Experts of a small language model: 4906 steps.
Below are experts of layer 8 (counted from 0) of a mixture-of-experts language model. Rows are named router (the router's row for the expert), gate (a neuron's input weights, with its number), up (a neuron's input weights, with its number) and show model dimensions 0-127. Each number is 128 + 24 x the weight over its row's rms, rounded and kept within 0 to 255.
Before each expert's rows: "mostly gets" lists some tokens that are sent to it at least half of the time; "comes after" lists some tokens at least twice as common just before its tokens as in all text. This comes from a sample of Wikipedia text that the model never trained on. Tokens count by the router's weight.

# expert 10
mostly gets: " sh", " res", " exp", " rem", " dep", " expl"
comes after: " a", " the", " and", " to", " was", "'s"
router [141  92 140 130  97 162 118 123 114 138 116 110  99 119 113 153 119 145  77 153 121 103 128 115  91 101 170 147 138 150 112 127  97 129 123  98 133 159 115 143 151 102 137 105 121 137 135 145 133 154 140 115 124 147 162 102 132 144 114 139 118 137  94 118 175 132 105  97 131  84 160 161 149 132 130 191 117 165  92 123 141 115 124 130 118 163 135 141 110 127 149 150 127 144 137 128 162 129 133 115 106 177 136 193 130 152 158 134  94  87 160 157 160 121 127 157 112 115 167 107 161 155  86  91 125 142  90  73]
gate0 [122 115 136 135 162  93 146 122 116 136 131 125  67 127 114 112 103 130 126 117 120 112 144 131 133 121 109 108 125 151 140  92  93 130 128 101 152 140 115 112  77 125 140  73 120 121 142 154  53 145 180 103 141 121 107 146  87 157 151 154 144 122 111 157 138 154 127 197 133 116 125 122 108 124 115 130 155 114 109 112  97 115 178 129  94 149 152 172 144 126 117 107 123 137 122 140 118 117 116  66 120 127 138 134 157 149 156 146 146 125 112 155 155 109 110 136 128 141 142 143 162 167 139 169 116 140  85  73]
up0 [128 136 137  85 136 111 117 114 128 109 128 144 145 138 157 143 151  87 125 121 152 148  99 147 104 172  94  99 120  97 102 134 150 137 136 154 102 100 126 109 173 137  92 152 120 132 101  97 160 165  78 150 136 118 134 124 153 105 102 165 132 155 114  81 134 146 116 134 113 161 158 117 145 132 147 130 124 103 144 139 151 138 145 128 146 171 134  97 105 171 140 186 136 148 127  98 150  92 119 155 182  88 151 119 155 106 100  92 138 184 108 108 156 146 126 154 123 156 131 140 107 111 157 127 106 145 163 139]

# expert 43
mostly gets: "14", "21", "13", "11", "22", "12"
comes after: " ", " (", " −", " +", "–", " $"
router [114 136 134 136 137 138 119 118 131 101 109 121 147 136 115 143 114 141 110 129 141 119 166 181 124 127 157 161 128 151  70 143 125 181  80 106 157 132 143 159 172 117 126 148 172 116 112 142 113 127  84  98 191 135 114 100 131 159 150 123 178 136 118 137 132 166 148 143 115 115 135 136 150 131 143 147 109 124  97 121 158 145 137 172 107 155 146 128 125 113 170 127 114 105 139 105 125 133 148 135 141 163 145 139 116 124 173 138 165  79 116  98 152  87 119 166 179 105 132 114 139 146 129 111  94 152 109  82]
gate2 [132 125 154  99 124 125 113 104 134 130 113  74 151  81 112 104 122 158 107 149 140 125 148 133 115 158 117 131 102 158 125 132 129 138 126 136 128 142 150 139 192 148 145 146 116 162 161 105  85 135 134 152 125 125 139 144 133 140 114 122 148 167 115 122 174 147 144 150 140 127 158 108 141  89 150 107 139 106 156 142 105 112 176 145  74 125 140 151 113 120 136 152 119 110 125 167 149 130 149 131 170 113  96 107 165 144 171 142 143 114 147 167 112  82 114  84 171 139 147  91 144 131 144  84 174 111 127  74]
up2 [143 136 128 104 106  94 118 160 166 133 141 154  84 120 122 112 136  96 117 154 117 162 107 130 130 140 122 106  62 127 151 112 151 141 152 121  79 147 132 124 147 127 144 133 120 144 126 161 125 176 163 115 149 150  98 112 174 121 108 169 106 111 141 123 118 149  95 137 135 153 104 124 157 153 127  86  68 160 142 109 175 105 141 120 110 139 178 115 145 118 149 176 155 127 114  98 145  92  99 126  75 144 145 155 117 131 130 108 148 135 155 121 109 156 166 143 116 157 106 128 145 124 128 147 173  97 135 128]

# expert 50
mostly gets: "00", "77", "78", "06", "03", "89"
comes after: " ", "–", ".", "°", "′", ":"
router [121 107 147 153 101 131 148 116 139  94 135 153 126 139 120 160 119 121 107 124 115  99 172 176 121 133 111 133 134 140  99 131  97 130 108 142 153 133 128 111 138 128 155 149 146 106 131 155 114 146 111 120 164 149 161  62 119 148 104  97 100 130 114 134 126 171 106 140 101 104 150 137 120 115 120 142 101 107 108 122 191 130 150 118 129 144 120 102  97 137 134 120 127  93 163  84 142  83 158  82 120 127 134 112  98 138 174 112 112  83 110 142 195  98  79 122 115 109 130 113 129 124 108 137  98 114 119  61]
gate3 [163 141 115 118  83 118 170 147 136 108 134 102 150 110 116 172 144 139 141  87 149 112 136 169 115 102 147 124 114 154 140 172 115 100 110 107 142 145 106 165  86 108 151 115 143 123 126 115  89  92 123 141 160 163 189 130 121 140 109 121 104 114 117 153 151 130 135 137 122 168 172 127  97 131 112 151 155 141 115 117 157 142 124  83 130 123 129 126 105 134 107 153  84  98 150 138 179 142 128 127  98 142 135 156 129  86 141 156 130 136 150 180 156 105 118 106 124 143 172 105 133 152 135 162 142 133  77  94]
up3 [116  92 149 102 174 136 130 129 127 141 103 116 149 106 143  68 137 159 151 157 142 102 104 134 152 126 132 155 123 112 137 123 104 130 117 134 122 109 153 116 151 118 117 166 111 131 149 181 162 125 144 121  86  84 110 141 172 122 152 142 126  92 179  97 125 101 113  87 145  80 125 141 128 130 109 120 108  99 150 155 135 132 122 123 153 106 113 146 148 115 122 147 158 123 133 175 131 124 101 141 114 126 131 116 176 140 126 117  76 124 142 144  82 164 103 187 119 105  66 151 126 117 145 141 139 164 156 150]

# expert 92
mostly gets: " design", " comment", " discuss", " progress", " trad", " conn"
comes after: " the", " a", " and", " to", " an", "'s"
router [153 118 146 161 138 147 134 136 124 116 162 148 106 141 118 136 146 132 111 135 123 134 131 142 143 136 169 112 141 197  90 116 127 153 158 124 105 193 128 152 161 128 121 132 138 102  81 196 131 181 122 137 144 149 157 135 125 157 121 138 136 108  95 123 154 124 114 114 104 119 173 120 137 134 116 149 125 140 149 128 144 118 126 150  98 150 118 156  84 144 165 144 142 130 123 108 150  91 126 150  97 124 194 133 154 117 115 149 132 112 122 103 176 131  90 188 140 129 150 119 120 105 100 112  86 116 111  88]
gate2 [173 140 140 150 124 138 147 119 158 122 138 110  78 150 118 136 120 108 174 146 140 140 111 110 119 139 169 114  98 197 128 116 141 181 106 128 104 131 141 153 115 104 103 103 104 145 108 174 136 132  91 121 125 136 117 108 133 115 123 149 112 120 149  95 120 164 102 151  74 107 127 135 134 111 147 134 106 106 159 128 145 121  79 128 162 139 137 153 114 115 168 149 127 132 106  74 153 104 100 157 119 120 113  91 142 119 116 142 130 106 122  63 147 174 134 136  98 105 110  90 151 134 125  72 131 108 113 138]
up2 [153 113 155 124 131 136 123 135 166 115 157 149 109 167 171 133 157 145 129 107 143 187 155 106 181 116 160 102 137 139 121 102 126 143 139 141 125 134 109  84  98 101 104 123 110 113 112 128 132 112 204 137 106 141 120  85 114 166 107 129 142 125 115  93 122 132 109 143  94 132 139 106 137 146 164 136 173 135 157 117 190 137 105 154 156 111  88 122  84 126 100 155 152 155  74 137 108 147 156 125 136 121 128 127 101 159 112 139 131 147  90 111 131 135 131 141 109 114 104 102  98  97 131 109  90 124 124 151]

# expert 114
mostly gets: " where", " when", " before", " because", " while", " if"
comes after: "-", ",", " •", " However", "s", " time"
router [187  92 147 132  58 110  88 120 115 106 153 151 124 146 100 133 102 131  90 151 113 118 145 135 147 130 114 123 130 135  76 126  90 151 168 136 120 149 144 129 135 112 124 169 125 133 136 112 129 186 150 100 149 137 129 154 140 164 140 127 152 142 172  99 152 166 126 127 127 131 138  89 131 134 130 127 134 137 154 140 145 126 161 115 160 147 109 125 109  95 167 129 138 127 118 141 122 146 146 135  96 167 178 176 146 126 132 123  76  75 153 126 126 104  86 127 130 134 116 110 161 108 115  82 134 167 123 112]
gate1 [156 145 168 136  82 114 136 188 107 126 123 103 168 172 100 128 112 110 102 147  82 126 134 126 114 119 130 119 136 106 112 119 125 134 146 100 175 199 135 168 129 141 120 145 127 150 138 133 131 125 149 127 180 122 135 156 139 124 150 122 143 111 144 122 167 119 126 128 153 129 116 104  92 141 170 121 157 156  96 109 155  98 191 139 169 145  70 157 127 130 116 102 135 126 163 155 127 100 149 118 151 162 129 160 125 152 119 108 143 107 122 112 131 152 132 150 115 121 122 154 147  86 148 103 146 163 132 162]
up1 [104  80 119 124 184 120 123 106 186 103 126 160 100 114 169 158 187 158 141 149 124 129 127 126 116 127 156 126 127 182  99 132 151 129 103 130 109  81 156  80 130 122 119  81 135 127  97 187 150 169 132 121  87 133 126 113 128 137  91  87 122 157 105 108 121  97 142 136 103 150  95 132 133 110 125 155 153 145 153 106 110  94 131 128 158 132 126 123 113 133 167 168 131 147 132  82 117 109 121 129 128 154 135 100 129 119  99 142 140 135 124 152 125 130 170 130 134 114 153 165 110 150 147 143  98 107 118 109]

# expert 62
mostly gets: "]}", ".m", " Yes", " ?", "/a", " Nominated"
comes after: " |", "–", ";", "/", "200", "+"
router [151 118 181 105 112 130 140  85 141 136 130 129 113 123 124 123 134 131 115 140 106 147 144 151  97 112 136 109 141 148 126  97 137 128 115 133 156 125 144 118 111 130 137 152 116 139 150 134 122 173  98 100 148 134 181 105  77 148 120 157 158 110 105 108 160 195 142 123  86 116 129 115 117 170 148 207 141 127 105 135 125 133 130 149 102 143 121 149 123 125 145 156 131  96 118  86 121 135 191 103 120 121 159 104 141 142 114  96 120 110 109 159 169 132  59 174 153 123 153 131 149 148 119 111 104 150 124 115]
gate0 [134 104 126 121 115 117 103 105  91 111 135  79 126 104 152 143 141 181  88 107 116 143 159 130  89 128 142 151 151 149 137 150  85 121 113 147 132 133  91 139 111 135 145 129 136 115 136 118  96 137 122  97  88 174 173 134  55 108 111 139 124 156 111  78 134 127 161 158 129 114 157  93 142 134 114 114 115 101  89 133 109 179 124 130 106 146 173 114  88 120 142 130 126 148 140  96 125 136 154 134 134 132 130 155 133 116 162 147 132 147 134 132 146 134  92 182 138 102 165 150 146 111 150 104 102 118  82  94]
up0 [148 118 101 181 114 160 124 145 132 104 139 111 140 173 152  92 104  80 140 130  97 122 144 142 139 162 118 142 127 113 141 103 100 148 130 133 107 102 148 115  99  98 119 103 116 150 110 130 123  78 133 125 141 108  76 178 180 130 122 127 141 144 136 181 119 119 107 109  99  86 128 156 112 116  95 150 141 139 166 134 153 105 124 124 139 140  77 104 127 159 137 135  83 127 113 134 146  95 113 128 164 105 114 139 134 130 137 151 115  85 109  90 141  67 156 106 132 122 115 120 130 158 106 165 130 110 140 171]

# expert 78
mostly gets: " un", " pre", " dis", " pr", "-c", " disp"
comes after: " \"", " a", " the", " (", " an", " and"
router [136  45 138 132  96 125 119 122 118  93 116  99 110  79 118 138 116 143 113 129 156 117 143 134 114 168 133 129 138 136  96 119 147 117  93 107 131 114 142 133 156 105 132 144 131 112 152 167 139 145 138 109 137 137 161 103 107 135 155 129  84  99 109 101 185 145 115 105 114 125 157 155 137 124 125 215 154 120 151 139 119 138 113 138 103 119 130 115 108 118 143 151 139 124 111 125 153 129 124 151  99 172 132 149  78 124 144 147 128  97 171 149 149 124 120 147 143 109 133 113 142 144 119  71 124 131  65  74]
gate0 [138  73 142 124 105 123 106 120 120 106 132 102 100 110 140 118 147 151 148 159 142 166 153 137 155 151 146 128 121 130 121 148 143 107 120 118 165  84 158 108 125 105 146 141 138 154 154 125 133 128 162 111  99 133 157  98 145 150 143 142  73 129 118 116 142 128 145 140 146 121 149 132 135 139  86 120 141 127 163 153  98 103 155 139  93 187 159 147 141  97 138 109 136  94 148 134 105 137 117 136 130 126  97 185 105  95 167 124 156  89 161 136 139 109 110 109  65 140 114 111 194 158  89  94 123 131 105 107]
up0 [123 157 118 141 119 158 131 118  97  99 121 154  79 128 126 141 121 141 101 105 131 166 117 116 124 148 155  66  96 106 155 117  96 127 112 132 119 101 144 110  97 119 174 107 130  87  87 102  76 135 104 123 121 110 107 146 133 141 101  97 110 116  82 141 145 172 146 149 118 101 138 120 148 107 107 154 143 133  97 112 141 126 121 106 140 129 116 110 118  60 113 101 145 137 123 139 118 123  89 134 160 114  74 119  89 190 120 125 130 140 174 125 120 144 151 104 116 157 165 138 140 148 109 153 134 175 129 114]

# expert 108
mostly gets: "600", " mm", " km", "000", "700", "900"
comes after: ".", "/", "2", "_{", "5", "4"
router [146 139 137 111 129 144 120 134  93  93 155 145  99 110 138 144 152 112 116 136 144 138 133 162 125 151 114 114  77 170 119 123 112 139 132  76 127 118 151 119 124 108 174 165  83 132 139 132 118 123 104 137 153 158 138  63 105 130 110 153 109  94 131 132 134 142 102 146 104 109 131 115 154 121 131 138 116 142 102 141 179 144 134 142 156 103 124 137 121 114 180 152 120 116 151  62 166 148 160 116  73 150 110 144 119 142 136 131 116 102 118 152 176 125  75 182 148 129 118 160 133 121 100 139 110 140 131  79]
gate0 [114 152 115 120 159 172  93 164  96 110 179 166 121 128 127 170 133 161 141 130 134 172 116 149 132 176 165 104 128 128 144  97 140 131 162 129  90 168 121 148 127 114 166 110 111 119 132 107 137 116 135 108 164 130 137 153 152 140 141 130 168  96 114 110 137 100  86  75 136 134 124  92 135 138 166 105 151 112 120 130 136 146 104 117 133 130 158  99 116 163 138 159 139 133 117 125 146 162 143  99 123 126  95 130 178 125 123 165 143 126 102 148 157  66 116 146 156 128 121 181 131 113 127 113 117  92 127  89]
up0 [120 149 135 130 127 126 154 150 125 102 173 141 114  47 113 105 150 123 136  78 171 143 142 150 114 132  90  96 129 110 149 135  96 156 148 105 121 127 130 130 129 132 166 112 161  99 123  89 137 148 141  96 153 110 134 131 115 111 122 154 110  76 127 124 119 144  94 142 125 129 152 106 112 115  77 130 110 145 105  85 131 138 161 117 101 125 162 159 149 153 114 160 139  72 165 121 170 104 131 125 117 111 125 114 126 141 153  96 149 155 110 125  99 125  95 118 187 101 127 106 123 131  84 160 142 104 107 129]